config.yaml
n_experts: 64
d_shared_expert: 192
router_score: "sigmoid"
normalize_top_k: false
num_key_value_heads: 3
init_std_down: 0.0
optimizer: "soap_variant"
beta1: 0.95
batch_tokens: 65536
Below are experts of layer 6 (counted from 0) of a mixture-of-experts language model. Rows are named router (the router's row for the expert), gate (a neuron's input weights, with its number), up (a neuron's input weights, with its number) and show model dimensions 0-127. Each number is 128 + 32 x the weight over its row's rms, rounded and kept within 0 to 255. Numbers have three digits each.
After each expert's rows: a language model's description of what the expert responds to; "mostly gets" lists some tokens that are sent to it at least half of the time. This comes from a sample of Wikipedia text that the model never trained on.

# expert 35
router:129093116135127120097125126139165099079148164148126119172128139102200138114123147090116133141114142172106064168079105157119153084139140128141097147146160105153170093178105154116114188161118128106039157118085070107126079124175116121182130124163128131119157209144163127143122163130119042077138090127150185093058084103101119087107144155070104185130057189167157117109126091086166144136143
gate0:155095147134156153081125142171148129159177154131160178121125204102093141153140160108096126137163101147101098127099129184119187111069046115112171154129158145127156159048116170084159133152134129115136157152142095114133106122157119079160114139130144125128129171138141048112153133148109107125129131149198140105096163155137114148095143140095167080140140165104175127161070112161147074128179
up0:116149156095135103139165152152111113121142091092108123104139050151159099120108075169137143122124142102167178149136079134090105139193211173119099142078098099132142118234110103155111183111115195137159108109126154121079154127148156166143086086134135076128131113129177136139073105084161174089150159174083108167119121085116135136131101133153108185172106114194129167115161153081153155094117
gate1:130189134145146146174100118123130098077093148118129129128104126129122144134123131148151128077124113067195186161129092147090119084132136070120099106073168082110099092084093082111107187143056113136091138183065158155136144103161107100132129148126190089179112207166127169082124114167113071148125108124149120081127118079094103155126109100105141122075161175106098079151111180123080153168074
up1:084101132108140089136108187165120064108134173089110168137153029087152132121107111162163082143124135193169118110180131081083149055078139199158133149080136148042172145086141195150122093117153162130093112149144127152139112087146068102153143102144101124134165109122114183172119127118129164088113150151148126163142126199138137077146109082073150140160118112093119174064139040115126097135109
gate2:151175130118139171135120157116120082121135145181117113127162125143181166177105143137151126167127078214123146144174129125133095165169134153129104134096163107130136158105130052076149216118134167099162104159180159092170091105132121142161123156098107205182130118159178168136139246135110123124119170095147086148116073120181092108110151152106174098110078172057158078133122139097106224132107
up2:139184149131138083174107136175131155142127163134176156130096145068136088099125142142106104119145098079129194085104071134135089108072129070153122061161125176147119150163130133106160135133133125163118166163151106130180171171155112154139141119145135083123112137169160131132169119099092126098098126126138212073123164121125088119119113203146090116128075137115158134124137153216140141089097
gate3:118108192115171103130124113069107140097194104129135183126062130175184166082127186089125144134131141109099131130113123127144190109128182137074119129134094112103096187144162138140106144160143174189105077164085122147176165147090157059163141111150131150114124178152153079076099116141116101137123115137166116147118154136132122107165044146132121145155101101078184131102112079095185144108181
up3:129134144101161153085120071125168120093148156093126112128102124130171129107089108067190136162135126142144132146111129116153153148168187199100138148133114067148112146139211103127144082161086140129140113146097046109144181154057189102135136140139132135073075083141152135148117174133201103180165146137129094150148094099107085152120092166145135184131126157065127105080126088160140127063152
gate4:179127125140157112075104158151122056105141141121075154120124149107103135145176076127117142132095094127108123116107120162150100063108182166161115154139142090167163170087162078174130139186137177094163115116172126168130173149180127112157123153108116160123098216214180131091115105170137152127103117163197162114109174137108108071106091203160088188135143149099196112092145126144162134085140
up4:108108165135130117136122078053187130115125143101172076101146127113140195146107144133135131103144157138138152092154178135138158146170092100118141098133122200107082127190089200127089101100097078109120139122133074128160039110156131096123076129138123134145117063061088128122130170104123105135116115086059124140126062111145116212139157044123157099106116081150140123129109102165130180117131
gate5:192162164159080185065078099153086134138154096124149107103075101094179124130096142180127106209141109089146141145154166105121112098153101147141116124143177200105146202167141133148121132095097117124145174112116093107108096111137088068121132129142150159152116135171089144153145125189124070133111164119125168116086133177127049178137151166125165106104135112104119127122169127066137120131079
up5:163122144156118113108111117152123130128153105090134102146134122098134136174155182190134117205169151086074139080142169113100078111120120156189162149076163180102106167136111122149150155097175090105107168081099182083105129111101134076121148125128213190090100152187103077107108137151131115071113135130147186096082155169176036187117158151123146056136139156101100135096131114127113105131082
gate6:165121118132179181138150093121186138116110166103144103132147116112114155111055135126186144080120126151116173122137126182132143110157106147101098155124093094106124106177174171099070168126088118112164091109150123138040138105132096090094117151112131151152168150153130143129136096125159143133074129182146129127135111137195097154210159118165134089141179137129109168113134131123122106055110
up6:177196118018091109120118098101140083116106101063117092165125173114115114103119054152112145178129139113122176133176113175164122168100133161146100130178063148120141113181102132143142162155151178106099130116167093143122120103206091167139082112111160137118123085144080130116148163119178112087149098184105140179145098133047129122096156097107124122079058104144129136109190176155164116156135
gate7:145148151123109117118090128141129157082180129104057115068135136115158142113171115103150137116177188133108145145173176116136122155116109176138149138168156100123156124104080106135080097129145160157133120136090126134129100175165156094178125141022154168141166126122099173182094134091110164120111116111107128103142083127171118107132193144116095147161143112118152176116171195064067131102113
up7:104106130129102077112170149085141103118093150143117081098171108157090086149186133160174211150169071144097105150142100130163131145147164212188107116159160124104139075172136143112106153151139110107154149133116128162079183082133193113121113082092112141149176132075091117115111187158124154154131100143132109179175117101090140160099148075093095102144097150163120136119140130121138118129130
It responds to: Line breaks ending paragraphs, list items and table rows, and == heading markers around section titles like Accolades, Airlines.
mostly gets: "\n", "==", " ==", "===", " post", " ==="

# expert 50
router:117098116120159161095131096135090076165124085099138086152083198123103119141097100121101127117132154123172098114131114130112112165196102164113096102111123127120141174141141133128165080137069066172152178099117128166172138143133086144157134147249147126160132137179108133139094123142143138163137148106129167133075092143142115129105155162133137130108125171124133146148153139133184102119120
gate0:148098144067079124137149124202055131147123107144112113099161218163104127158133069100102166123100124117164118153108152163149126157145145103160130142112112123178112138104144165111095099118126081118119175155093121135088099154122170113092103147182158129132141153173166133122148165060157109181083189125073146126105135130069158105136130102122167123123118163129123134114147108092129128086109
up0:172092149052083146165140128149090138154124144150096117096136169163130121123082051095051153097081152127164125174098159147118091158164101099166150134140157069119116099122157146090111128106123071074108131073107141164091135144119154111131116133160167149100154118130152112142111159068161154190115183123116173147114188169100091144138111122125156109092142135124154108108207113121132131084097
gate1:065144066174075115136127096124133121118081104185127168157123125124179086083057183163088117153137123127159169138190102159103135135126175188115127118106140131090153129132097140179130098103149182196118122143189112135159198138146116092113124099102153114131159139157088137101134086178122130109076067146139148130139115124054154140098146111091145140140139132128126192097060166147137119119122
up1:125171154106139105056117097113101087136002108128105112144155121101113147125100136133123129168117133097199142109156128148096129120101116175189124110087140118104167168107063160142103176111117108140113169124176125089105157179131128146118104065130147137111122102133131150123128106169138136113096146121142157118199103076113130109085103133122041146164170117085171141176137174143152074165120
gate2:122104133183088159161131069094097129164127087152051152115167133118063111164098083165166127191088138108125142106085127122131152188114117121152087171190098159135100138162057125159143111125192145112132125093167180141155146118158122138169069176148122082159104093150103102136127113152134121122088177130133130073160088080147123114144130138052146092163092113145178131142126130116083100153152
up2:117111158134090151114126159130173115073137119161163135149081163162148112110123142075063143127119085144128146138200193116124099081097130114083189133128148156211083059202145162130135119153099073113100173150123165103108165117127097157108136100199152178157112129141064157130117156214178139106095168081128155176115140112111137110102085111176118106134200103115099113106137130139180094088153
gate3:110137126112167192094145104116108091175117065094090110128150109174069146156118158144122089134187125205134124172115133183062159209116068145135064109104132043128143133155132157141157128143092144167132124135171131181160090165179157167128128100163146175077141174138101107139126148138119083172144132084160161188088085101138156102164146145149111083133107154077150147119158153139155149188113
up3:173084121093109083194144085177131106158124201116122176141146136102189135098107121169099139114058089114215067135092105108126094119088167094066122149127078126140143100088100109098106119083166117127114122136116141060106178086139145111110125095084093115142121141120171139110133095083131117159125110150106106065127092123092107109096037130141174170138127105186121099107136137105108143134123
gate4:133149071148119160114128133100109137162155105120129151094068164139133074131108106104131108150205068089137096092118139127073128141131067138173127112086105159097192076112090106243150099121099072145124097096167144164113087168161139138124128134166129161125102071164155141125074116138153082156092127137078129173115100137123152119136150111120133161068149133053134115122152123105106057166063
up4:103136108193118090131105104135141161118135133108153120087080148160120133124090105092102113104157107102166108076127125128025138117141115136102131084099087172038173087141088117201163090144126113127099059105168132195145154176127107134175112145175145161122125068156160151118117102120154079146098131131098118131132142156123147118127149134092107181047134158092140060112170118143127132204124
gate5:123125135126142175090138122109119112104119153136091176137141200149093127118156135101123173127091115113130093076126139182059098088113142167147135157106085106171150141165091135171103147157138062169180171132168128135080104096148121114107132141103104122119155055043151143140116095124188114107113107131164152152147156142131114157141100159090131137144126115147160165158079147077115093187080
up5:134136162111048144103139099108105097117088113121092096119136152152114129100196099134128182125133059134136111078107129098118155108146169122075154111067119176123180178134110152139105140149078056126157117149152088127072123113161136163071126162084111122119129095142115122204117133104147117112180120172162144139178154138080127153169108151117063081174191154194109109139145162090142186179133
gate6:125031109120176158076114184107111108154103079139184082093132177149141124110116099175141156167062124155169085128121104145133122202180133169166134112095155083122129158169101115115115148112087106105120124120142136109138161144189163168095129106237147100162130119207163071119138175153140124133156128170074162146119081099195127132168202124188147104105139094111084108132120148157155141110138
up6:079162105109086096126139108150133144076146141115077127212121089130168135150147133098135108147148129091130192177110136118147138075085114141141128141137144159169133078133126122112158092179146156144150095087106069128149080106024127066197199119080125128121123145088137210124133065071110128111079134077150122132160166183069132136116086112117111151107129150125180137124137108103086092146142
gate7:152161094142142094129113117112126148110144153147137137105131132138101149137104169105122162135124161168112153149099108063124130143189179126110144120099172041128121172128178142110155173167122189156190112146157086090090136152145079152166160154151127122120167185158148127103132087167126142152121094142119174154163146192162112143115119052128016113215145174095189136072132089135158118117222
up7:131097139133111099152103108183145146175122192097129112116142095100129103144103196119135097092142143146215120089174156051075118192170130124080125097101144091172132128173135129122138184122140122135164122137106146102133098138169133091137178162139143156157189129163151122086151083102123139136110096066160160091236136142118123136089130089174139118135126135113110128117111145149142057162128
It responds to: Syllable pieces of Arabic, South Asian and other non-English names, plus Thai and Devanagari bytes, such as Wal-i-ullah, al-Din, Khan.
mostly gets: "ก", "ร", "i", " Kha", "า", " Iraq"

# expert 21
router:083146157122122100097113171142186111141131167117143113185139156154077078175134123108169073145149142088171073138141121155091133126073092138090124137117126154131129155144164131164113091168221145133113146106160128106096106102157112116079155117093206105113154120121160136132102117130164109126119151091066124085115098112155158086114130117095069066122152158147082127123096095135173109140156
gate0:083131105107120141156067128175080134183133147152128151076093161118115142135099134112115115165107165156132208140136097175100107084137112133125122157098140104094219097146152149128143086125159123085110125151140173148106120117077162118152141095121161155101115088089156064107097118159126158156132079060115100174153118105136176148087151129157153114136119099120110113206119106141138082097111
up0:097091196108101127168144153058129123168064151122149135130091102138094120151098142093141093164153137081131069123142156148163096151155164189148128176110096102132134120110090143141169111168130163117091070142100060106112181122112140146134126127137115199178132071091089179151043163121094133190149146150139100157143155067153129140098135151138159071167136151120063175148141134132152104121092
gate1:123214110134139109136153096136128124122164183182119110158150089154113138130093187130163073108133132115169140074177110126146126139081167162073154153073119125126170103157106104149113111154157123127103156182139111179139118099108099165098150157140139171119144139112128153175115178102168079133093136114131125094096131107122122167111139157143090127155103098178091110182105099151084050117078
up1:123194129124170141141105161135175067170203154137118068149154107144125200072102110097136153124180098063128195127147139103191096131082123104138139159106082146127126096162065110158154119137134104093152119159131128142159098106116107159119191100137103154155089135158166103121197163040179145129111165101039158075151142134129198157150069135113148153134112119148127127149115087194103165113121
gate2:101127162119193117146071152049126145102142131140167086123158119203127171094184150116150082146176145118151117125122127102121119116086098123135153124188197135085102130125105158147091103118191096101045166136093090160132156108093105167139102126092138133100150187130183113113119136083095187096132128172108145124116104109124155171086086142112148146146089210061109160135137159160130135188142
up2:141125090141074156114140086230141119151124119144118171133133118029113051113073128118071159099088119149107112147119088129127095115188154128141092155074051096127184120103145144134152174153071135165157108137176152120131112155122178092135137104191122121191122097150100138146160147137151079137158101123146125162133133150122103096154138112170117091118159046178194141078103139078124137101071
gate3:127124179081171115119141135150156138103112112113136098179126129142122094168140186112175104150143137133184108165143151119093122119116147219115142111166098107077128121154147118114161143098144100177080081087167168144073097118174113117153146127135148103127164110105146129140132135120131091107114092152134096139139158106101149083165127143062114098115109104169138125135149104098133127145165
up3:147136100112126147178152138092127145159129130151102175135108110104152140093193121125124096123114165146109139096108121061107140111109131044090191071090136171148101142133160087084146062190114107098101142128097142163126170151129110085097158172126109112105091233048156109124126090110099126175136130120140176106113111156127094176075093123174152125085142158096130117140070176081153127129152
gate4:109110075119171137090103127076102099137110160137089128112132103133130106133150092114183128110088179088132104147101109112151123130151167142173125190113141059136174116139168144122064156140139036088085139153151121123143163010134146154142181073097129087107114122063147168117073166147121117124134089101068143136137146148144112148062151154137064152146119151162109151143061115171156092124136
up4:151073128118072108105185088168122171148147061158109095107148077107131119152151086137114176129125090123175053164185108088142118183110172157134187067122173152121156103183150219131137141080065136171143139169167136157084151165132156118164122114120120133143193164157128109154176111142146144124122119100189160100142083129159153125105140103082061199127098123163167135043138173084147102128177
gate5:145092113152113085132138122148117117092161091072129123084123144190131112124086127122143105119098199134184145092116127072134117112073080077086164114065132149150132137143123122137115157144149085079100114092183073101101119129131146071119127159141169128142113156103163112202158078131121119090147133123087104100060126105119113127158112141107077133134156104142148104060100092147211080089095
up5:096136161112134143107091134113123153160144093100139117119146125112135125071114142137073137124124112120119149093093122163192081085165159125154109102104126096111116124126096166120123139175120144131137108126082192136147158087137137150066151091120073124153104128139127081124146087174050173121118190181144127145183158113135130160142073138137148130079091186083159063123162135109114135150085
gate6:179143157138139096167177124083109099041186096103189160156160116106197139124134095109160102145194088092166082073149186085104040129057135132141136124075127148169098140125083149116120105122128122128120144151096043098174077088124092117123080117141160156138103147078141161181134183094145121121168103111107081078166120158148123160149146159125101140051106123145087121164120129139134137173132
up6:116138129148124113157181128070104139089148097104201106144168113093188145132144074104176140197166121083111089084162146081142086121068098137149139130084120143172128110133113160117139105095133128130110098162055075113149078080093097106143088100089192159167119203101148128184116182088120105135184117109105065095113121140176091217155134151117118146092108083119070150134081153144105132152124
gate7:166140144143133066126081207096147172180146087109093191203083116127121139149142140130127152124131156202131100144171149132110114114130149090158109108162054175161140107045116093085187174140165096144107117162109128153117129092157124099079120156108106087055185145130084138069175139131100163108033081144162157102129124144082129117086141194135144112162156109126128049110104149134142144128149
up7:112091120122181056134120211090124186168121080110070176206129119134147121157115116100140185164123125224111107161120156117109077097136126111164127110099102164173131093054135111088197156127127104158124125088080147127097154140161113111120135119137138135063172127152089118080230133121100142090077081149172126092138128124109136142096167160095133119191154122155118052121108151157159150117121
It responds to: Articles and possessives such as the, a, his, their, its, mostly right after in, of, to or for, as in "competed in the".
mostly gets: " the", " his", " their", " her", " a", " an"

# expert 62
router:160072109138108110099126161135160071096212157167108085131167132090187159149132178124104119134121099104135087174104108210148109059131123152136091125153135088126116109132126153160118192145129150134089145122146097149179069141179141120163099152165137116099144216143111110142124105151117067114117101135161190134089068115168116128144147140040074152148096188138143131141117089141172172147160
gate0:102127181126105134137115146134150135106095104154143123125166082110167147140145128114154177024161153125148183120155166199123067115143111074091115143124138148104137088082134151086132140116133099082148175137063091111111195131086128081097095117108116123089128144148121135142120118166097067123093142119130156144083132137204104165128168132131083107155183148104072126188108148172091155184144
up0:127163117123086135162153115141127150111122143094110163135067119131163107141122161120135098141114105176138102143132122149161139130156183138155132100100151155103122143177085090161089143090142165132180109105145180130129100145151146181123117131141109121166117118119156151184175177142160079153158099110117126109103132175058137128095176118127182086111121124128087052167124122103154127142116
gate1:102146080124154138162118111152097112145120049095120184093116109053098164195159177089121153141111157209174098114124090152078042087149070154093144158112134144140136135153113114157107157124068117155120128121107148142125098185169084120178126113133129105096115104132131142179138140144065158150144104063143158090170090082146129109137104076141170161072122144089105119129151155102114150128126
up1:118157086124154141105095085140123168142118156225088120154130187069151177076171103159103106091185060109158116169100081090159136178100172153133159070122116083144150194112120146143080098095201127104146177112148117136123163099103076091132129171099115122108139152161044122117134156108110087150143129155155146146108140142111116158100095116163101127208161176099132111127120111136119062163101
gate2:108170124105135091145168117192112117143090211143189165082125131115107161143152143121105181174133106099125138172128126123110158059141181170130153151096140035133117150128143101110189069167154051130136169155163127131116193062139114141105146149138118139158109127111081148135106165180125076076122083092165172099133120079102136124116090133109178132102119182112101118141158135113077125101128
up2:115115159129081141068153149125086120120152160092137150070117139098134101180149140137130136137129173105144115129116138159120166115145132170111180155150131135099039181130166125118169083075091138119070137135107159082091112131145181106131108152151164079126156159163123156115118119154130145146099060075124151109123151096171107169133126173124172139158112118148127190131175073118158149072127
gate3:101117109168168151229138153109123144181132148133154126082107126107160170122135171142116123113113146098199148078196154164191149147125070166168144146122146078135074148111124131166089103096143093183157179092095086107129117110083167114152134118117134172089116179140141077103127162097106102158177103162169123088165161086160201096157079131145138165147166081127088192098123055127170102129113
up3:141110147144043120094208051167148136103109191127122199135184160115133161126125168043092100156107143112174081172172108108111125163136152164116196128132104145122148171147145082118070127121162080106106138143150129162077126110127142147100086099158150094166152125152109199131194131163151175135171101085168169084103096133128163128123130153120115112145125106110185162130138152067162125121135
gate4:159133140131120145126155104119136133135094111164162096120092188103150168087114116140087120119079098044121126201097094207121092113079153128118123118129111090168140152191137152122095164178080127118164124090139143121152044124147113166069046124130155147139154093190121124109112115137133145141149128087164126131095067129170132070157146105101071149120143125069165090151122171133124156088135
up4:143138067102100141167083167128113117146059107088134164124146138086083166115153118118103121167134156105115072183186151126110103103198137166106112131180137085100128145157109089084071144072072135119152102119142161160086097142160132141088116134078184079138148110102101137103113056123073116129074120118136126107174103099123102075152100141056113127125120109140146123117149162080123139140109
gate5:179154114141154108128147130163140132113194143155162128077127153086138212162120113159128186152158132141099029157130109135127135094134114139126144087146090140151113164127107143157108121093106132105166145153170126175110080084174182118160109123102173110127105095151133145154119152138147134118172160132110100192137061110165148171100119124046145138151160137101125099140142134096091137090148
up5:138165121175181145109115140190141116149190144158142138055135175121138176158128107157145156119147147144125058154145071122124141096128111128130171125137042126163118140104134164158145120089117105117133124164172127109103096078143106131132131166098162111090141109149158116143129124156099164127175122131116105137106093134167148159126119103118133146157163121064124139151129114123072139104138
gate6:093166093153090137174121147148119096154115128117149141110040147106123132100122105203123114153119108096137079163061103139096139141123150126138164162122128068139066106082131167093077121164057060092113153114139122159168106191120169119147123161117179199112154104179110116102122105138137113136097079043146124121126103078189164094124122149125124160100134142115097085098081134118161108124177
up6:138148146077100126120100123107142131100131142090085132096158103144144141074127121103115117089126177149178198112173130152162128089129147107169140187186109133146177137148139071090132123080142141100141164088137136111071149113171112123118139096145120059183097131048188113183144127090090082135163155175109132113135107124065113097097157122135146118147135127124131148155095139107050139097133
gate7:162122135175154142145162098072121112102148122080130151160185167096077166126121140100128153133103137143114094096122137100130140122117162072123123153134172105097160140091173152112181154128084142156070133135101148112152172121126135072177105211104094137132120163164152092108131128163063036149100062137180141030098137155102075148115081138142175117098170178113126087128069136179109136103132
up7:090102105140131175127126142110171164094122124136115139061095113164136149131109118110139130121153088075104151160111122098179130149155204169146144080232134124111130080228198079115125081136126097212202130129122082116133148158161137153130085141125102048109099132123133136103119142114242154141133165084116215153173081102117115131136160148134177181151083107117113115149201163095170146113139
It responds to: Line breaks ending list items, infobox fields or lines before a new article title or section heading like = Name = or ==.
mostly gets: "\n", "==", "----", "    ", ")$", " Ram"

# expert 2
router:130091100113105095123135135119128094107166142172132105172087118136173119111154146088103158146106078138101128198115120136154119062152183157120116122130144136136174143185121187172105223147135166068107169129131080147146126159186144097153113153157139116119148178172129130132083073132093096051089069170141099153118121146113130132127105116073156213154145214176174146117126126168175129112106
gate0:130121124140132109155174098136105138140159116096056120169101152129100154091151202047145115113239105110086158152150059176134188117110068155165150144110115124139140108088135169150094147176145103102134121119146128119125198142187120142110106096155100133159190132050105150128113141193108096104133137099166153124114075161120163142152183133115148151123191163107155040104082149126108092161108
up0:126115204148126175129050130119208072127096135157121132108121115198103142121154084199107124130122146143137124111046163117116141128113193140069098092152144119157111163176094095126171095134131094157104152152131130129170122169116120173112174190105128101107164153198156090138170058099106118089070118179110121076125167120162142135096088124144060125144048094153135107167179121156140136082156
gate1:123159119115143152092123119155122115100122185136148086083112117142154087098120061171169105174144079106146097150121131144186153145103165166105124120123115074168150127057154116101145150117185132102131103154163168122182108144159130094126138097084173073153130143167133074069043129129108126141133139170146111136148107154082171156163153011119186148121085161144163164178127087140096125155166
up1:146107096131174146154125095162169106169105147114127131125129155144183163108143187155088080157090178191100126119197166131188127168163111097132108143123143122146139122151106094099095097177088143153152124136187110099075114134157125123109149075152070115133144116052145168212133124089087097085161144141129117118148145072118137082123105150101167131111138152154127141133169136114100162116094
gate2:136093082165116115140128166086103108144137082175117157091181113168129092116160114095195151132136134113098164125104148177127094099145108150093093140105171092175136129147117131127125174163140130181097133119066115138082147135175126148112143172109148154113178164132120142145127166112094094107101022091149083100123161120142132124152147142145108086098138172142104110119139142107138103094094
up2:148140198083132130221136149146190094107110142097150082131105109183117090114155118140125124146130107151172196062174120099170122095133151185153099170143119146155169123094112119153161155146146132135118122185200157157131117157130120146138086147111220143166082146157151203164184138101115116220192092132097088138151190124100133152085146129060119142073092139147092160112149202129103137124130
gate3:160193122142118116154103192126117192118128133144125158165130166114182117131175162191127123144115122133108168174168134138148092116127092177072117111155080158165127127107079116092129159113158143101147168180148119175101157182109187143104123116167168045136040183165151184171104153125085165112117107087115105143075090158077115113136105072083199153148146191144112133125106102086100164153119
up3:165168089111125120086098075138148079124145140171147135159108112106182126106152154145116120148138054109139100118135116100166066137114131078141142122168145120118131110149095102090115142145172094145121155160130142098110146148159123080112142140120160150151142118140121087109083180131062139080129084101098137177138132114116116115153128141140189185123125201154101188181136117128145155106093
gate4:129067126139130138118173076101162139071138106126087128143146114132126140097166097170179109145191118088112166115117093131169144068180091087062149172152098097106109074150166179084131139115103144166058172072147160123190118088090152140143089185117152108115131142097108156160123137131142111141132110117191156133130129157145105118099076087101111131181101168134105129163125162099084110075160
up4:170108130160154182152124123128164103107167147117129141120184125137101082117174111124197164081230161100152169130190148141175174075102049093129131152167159154136103110141121143152135149160138132163135142115130121115141096076129111151154092135134079145106108126162135084117100126109109153132213170123088152141131182149139106123154139117145138135172119167163122098131134137127098118053104
gate5:110142098168098106175129099065059113209101146141117125089185103136125131154112142077128112168102110129136104140176080129110122164130119143194160046144127103080181187114119076155110144158121138127116145134134139118076144179105161170134130164154134175139141122218083128142116140111163112159137143123104115110154145120142113186170096176120144138122129115142113123143183099153128131138132
up5:145126079190159106123169139095104114227112112133155143117184118181132108184109167080093136212076087119135085156161060078149120133117132165201169104191148182104198105080150078158120102134136132107155112115170117119083097169120127133171134190152124177215146145178094143101171107131106117189155176095130179070128116119159105183128140139131108162166123116124102181157143071129142116141122
gate6:169139129137114130138123128163149076105091095113084157147114100140007152141083145116170170108103096156083134110168160181094144095083155096104143196132115049163073134135174146080167183174118112144084122136135155103167157136157100130105148118154108150119153124124081098145206177141055128090104096137184085109142156127111089095150105133100150075064124130120121114099138091088165122092096
up6:099146130123112151112081167181169073102109102144122212133044128174121120124096109156149145076104122136121145154173175167097142105090144160117168161077109054153100127182145171108119141120157161139134172109136139141192194130163092158138139075152120134072134146087122089092183188095069138149094123088223131095190088136168160125104099139065099145090102149138142137090107115176151138112108
gate7:113109140097098142125098119145116047124106109142154160150103075096108127076089135172187120122139111166101185110156120160157106101089116130074186141087133083157133077103106135056129153163065141119131124114136117170129156169051111184121172102142066142123134139134139142140117073117128084167097137149160141164126152151084167160103138099101128115095106151106034141115169134065094144090125
up7:121134117096076148138104078109142056134076126139123183099134077117118128097092148145172121137129064161139150110111113152170126088139140143073203129104144122162152154098120213090124162145082142120109110069180117173103178183082120156174134108143090153132160137193155126142122071105123086218134105160142146163141128171096169148109111094140133138120102166119057120128161106082104165057094
It responds to: Line breaks ending list items, infobox fields and table rows, plus LaTeX tokens like \, {, frac, $\ in math passages.
mostly gets: "\n", " \\", "{", "\\", " $\\", "{\\"

# expert 58
router:188099153134134117109138119091127088148209127125099118157110147093137135155105113149093117147154131123080065136165168139116174130145128109044140136111120155066090139109199102070064116115099120129199186112185142116164133112116111126211140130153119111149105084146155125078136101157154093112123148169146101114145127174120127045103119125103129138192104109179176159170086103087174125155132
gate0:124085121131148092179104108123132084113215104136167159117133075135106110120068068151122165107109141113147088149116151077131173061156175163141138133078118132194142156118135136117157159110125134108167083153117187124118121146162084122159124083070113170120093126146161180057108153133132122192082187124111167114091132141123147070053140114169149111119182153080045116125134162099195080161116
up0:200129117034076090111141158151159161126097155134098162175113104171124101150079156166156039129105130159091165115137101157140099172053109133175066173123115124163096124135143106127127086167158151145072088128122078077126121109099101181159145139113071170132203178118128087189149077157093153112156133139129154136141070110099066158167115105177120132139107124137084124129139160148080162142160
gate1:170127134160174146083166169169120137129130131106113139190088114102132115165123113091038124151181132111114076100114174123113141099142145127092100164109124197148096141134173096088103134129186131103147147132169116137097134154095084161073116104150127157069157185218168156128077078099098122126116137147124122145112096136119127127112079130112169120153159087125170175115109089079170220142118
up1:086180103117119131162078115112119158143134110163138085047133153110139138084156101139212088083120086133135165109134116164105156137092081125164143157106139090156101142117094193141182111110058113154078114125085111143176149166119129111122143152050139104157129124051075140093110174190195124104108131117115139115133114155144150131104158117113150071093126114125125109163156136189103069114136
gate2:114139142140178131122093096103067156196109136175178119136186138152161088090163096136098135134138103115169094089121114122092110102113172089122133157115087152087162125099158151119103149145116132171107125077097093134090120144165162142045060179162083120104131131100064130150112138217076176126094119144067130106168184102111128133124116149118063133135159129160166134063116144174138130143119
up2:142126147160109120107180145156170132099133114093120112092101128109100156157107184092125114154128141106098176136121105119175102131100124112151115087160124132159070122189090081170151134131214115079092123150128148168111113121122139120150183049187151127088092115123137164136069106060142093104152095103197151128135110105134161146164120131140159139072112153062127142166114190133130147106116
gate3:152136122116138117156142086148088144188072129144161186090124105106109080150189112093144102168160163160147063128158151147140157144130140087114121129178141166098107060101165128099154111078143137155113107101127129086136152133114095094221084142093077101157178214138151131128175094119117142138158116106182159154157118142117117098159114177137143135095110127142117147064127133156157163136148
up3:174126137178145175157142091127094144169076095143158147120115111112152088139193096095174092146160151160144065126114114144150168116148146108158109118155118168108103062107165129118073103127157181173121095065169135081115161156085112122206127123091065141178167172150151115119166133138098143125157159124106154131114113119155121055139109160108164146144153104173119165111140112141185186152172
gate4:038139155159084178091101146095150153160072107154085160165094094086174090105116144113088127148141093081175099109149088127126146096135119136068109182099059156083092115165124155141148147131100129129086123138148136165148093081119138123147156119099117196142119155128121123067132091103127142114126179133160113160132111139137081096096114149103167139128091141125124128116150116147102133119129
up4:224093118125144076118148132167125101101159155129117082077123152133067129130126092198179097045085124148123124134123158128140121140124141133150138103177161095184183100124141095156131139117092123123200099134091075082125132108156105108110073135127121080117111154152146148182127137131110129129135125064093132121145187110100175206164143137192112106142180146157100162129091108171159094140127
gate5:170102215145167090157151146142130072108115139181115193140105149129162109156107090132125133174087174118110079082107163116120084165149129116102119107104127086160145099144130088067114111127086108133118179144177099118124153097109181130070110139204108118160118169119086085121131161116070132133115143126123107132145147123154161150125116094176125142158177165100098178161093082098089148130121
up5:075124141178131174074089152093121142116191105063149078132135081117123117083088171166116115030136165103121097167159117118131124125144168194202124118143141183135094111078115144134113097137113176119136137155134105113148142167136146133105131085097145149119112120116128133128111124038151145187139174071081147103131128123155084054091137122138114134073151097155071138124118118132059103128142
gate6:163107107121122121111102114119118079177136124182110095083101098149187163126142166170123098143100135085127174131222115120150097110071091103109138110130169119129129070123088111124087127143140151138213170163165146106139078155199146125167129073113134173098101109128162060176110137077157085145144143147161124105136205093095094124165142146104144136156131101121131102104120150145115083181110
up6:142119083110098075112138138120093148073072110144161199122128125088079118120133127110126116145144121152135114126134116173066102127175186135091149096154144163118153181095137110114083126076117074098121111142085129131053110076144114118102147142096139142161172123137133195103142130132133165172138116121119097133083117124141168090175047071140115171116201090181139136123091114162125135096143
gate7:099150098162117162116096108136116059128155165154154171134163177078125179169088150145159160129131119114097148118108055196115102107165066145128116154109122106117088137131207119117094118114136128136142137091114146068143132187101147121144137154094108147088122059138118129099155129104098081128104135152058152143132065140137154154082150157117123094108120069134183110150125104108121120168128
up7:108094052152099160136100125151129103063180151104149178132150138058132160169095134128151100099163097151107131115126080206088082125122078157156117166093130114128054141119168089110133109109156175123152171105123141074195125180100134178160115140137156083101121055151136101121138108102128102095078098170108163123169102161125133178106192147107111113159082065127186108109097097133148108152170
It responds to: Mid-word pieces of personal and place names, often non-English, plus capital-letter abbreviations and Thai-script bytes, such as N-ic-ole, Ts-hwan-e, MC-C.
mostly gets: "&", "HA", "PO", " Ian", "AL", "UP"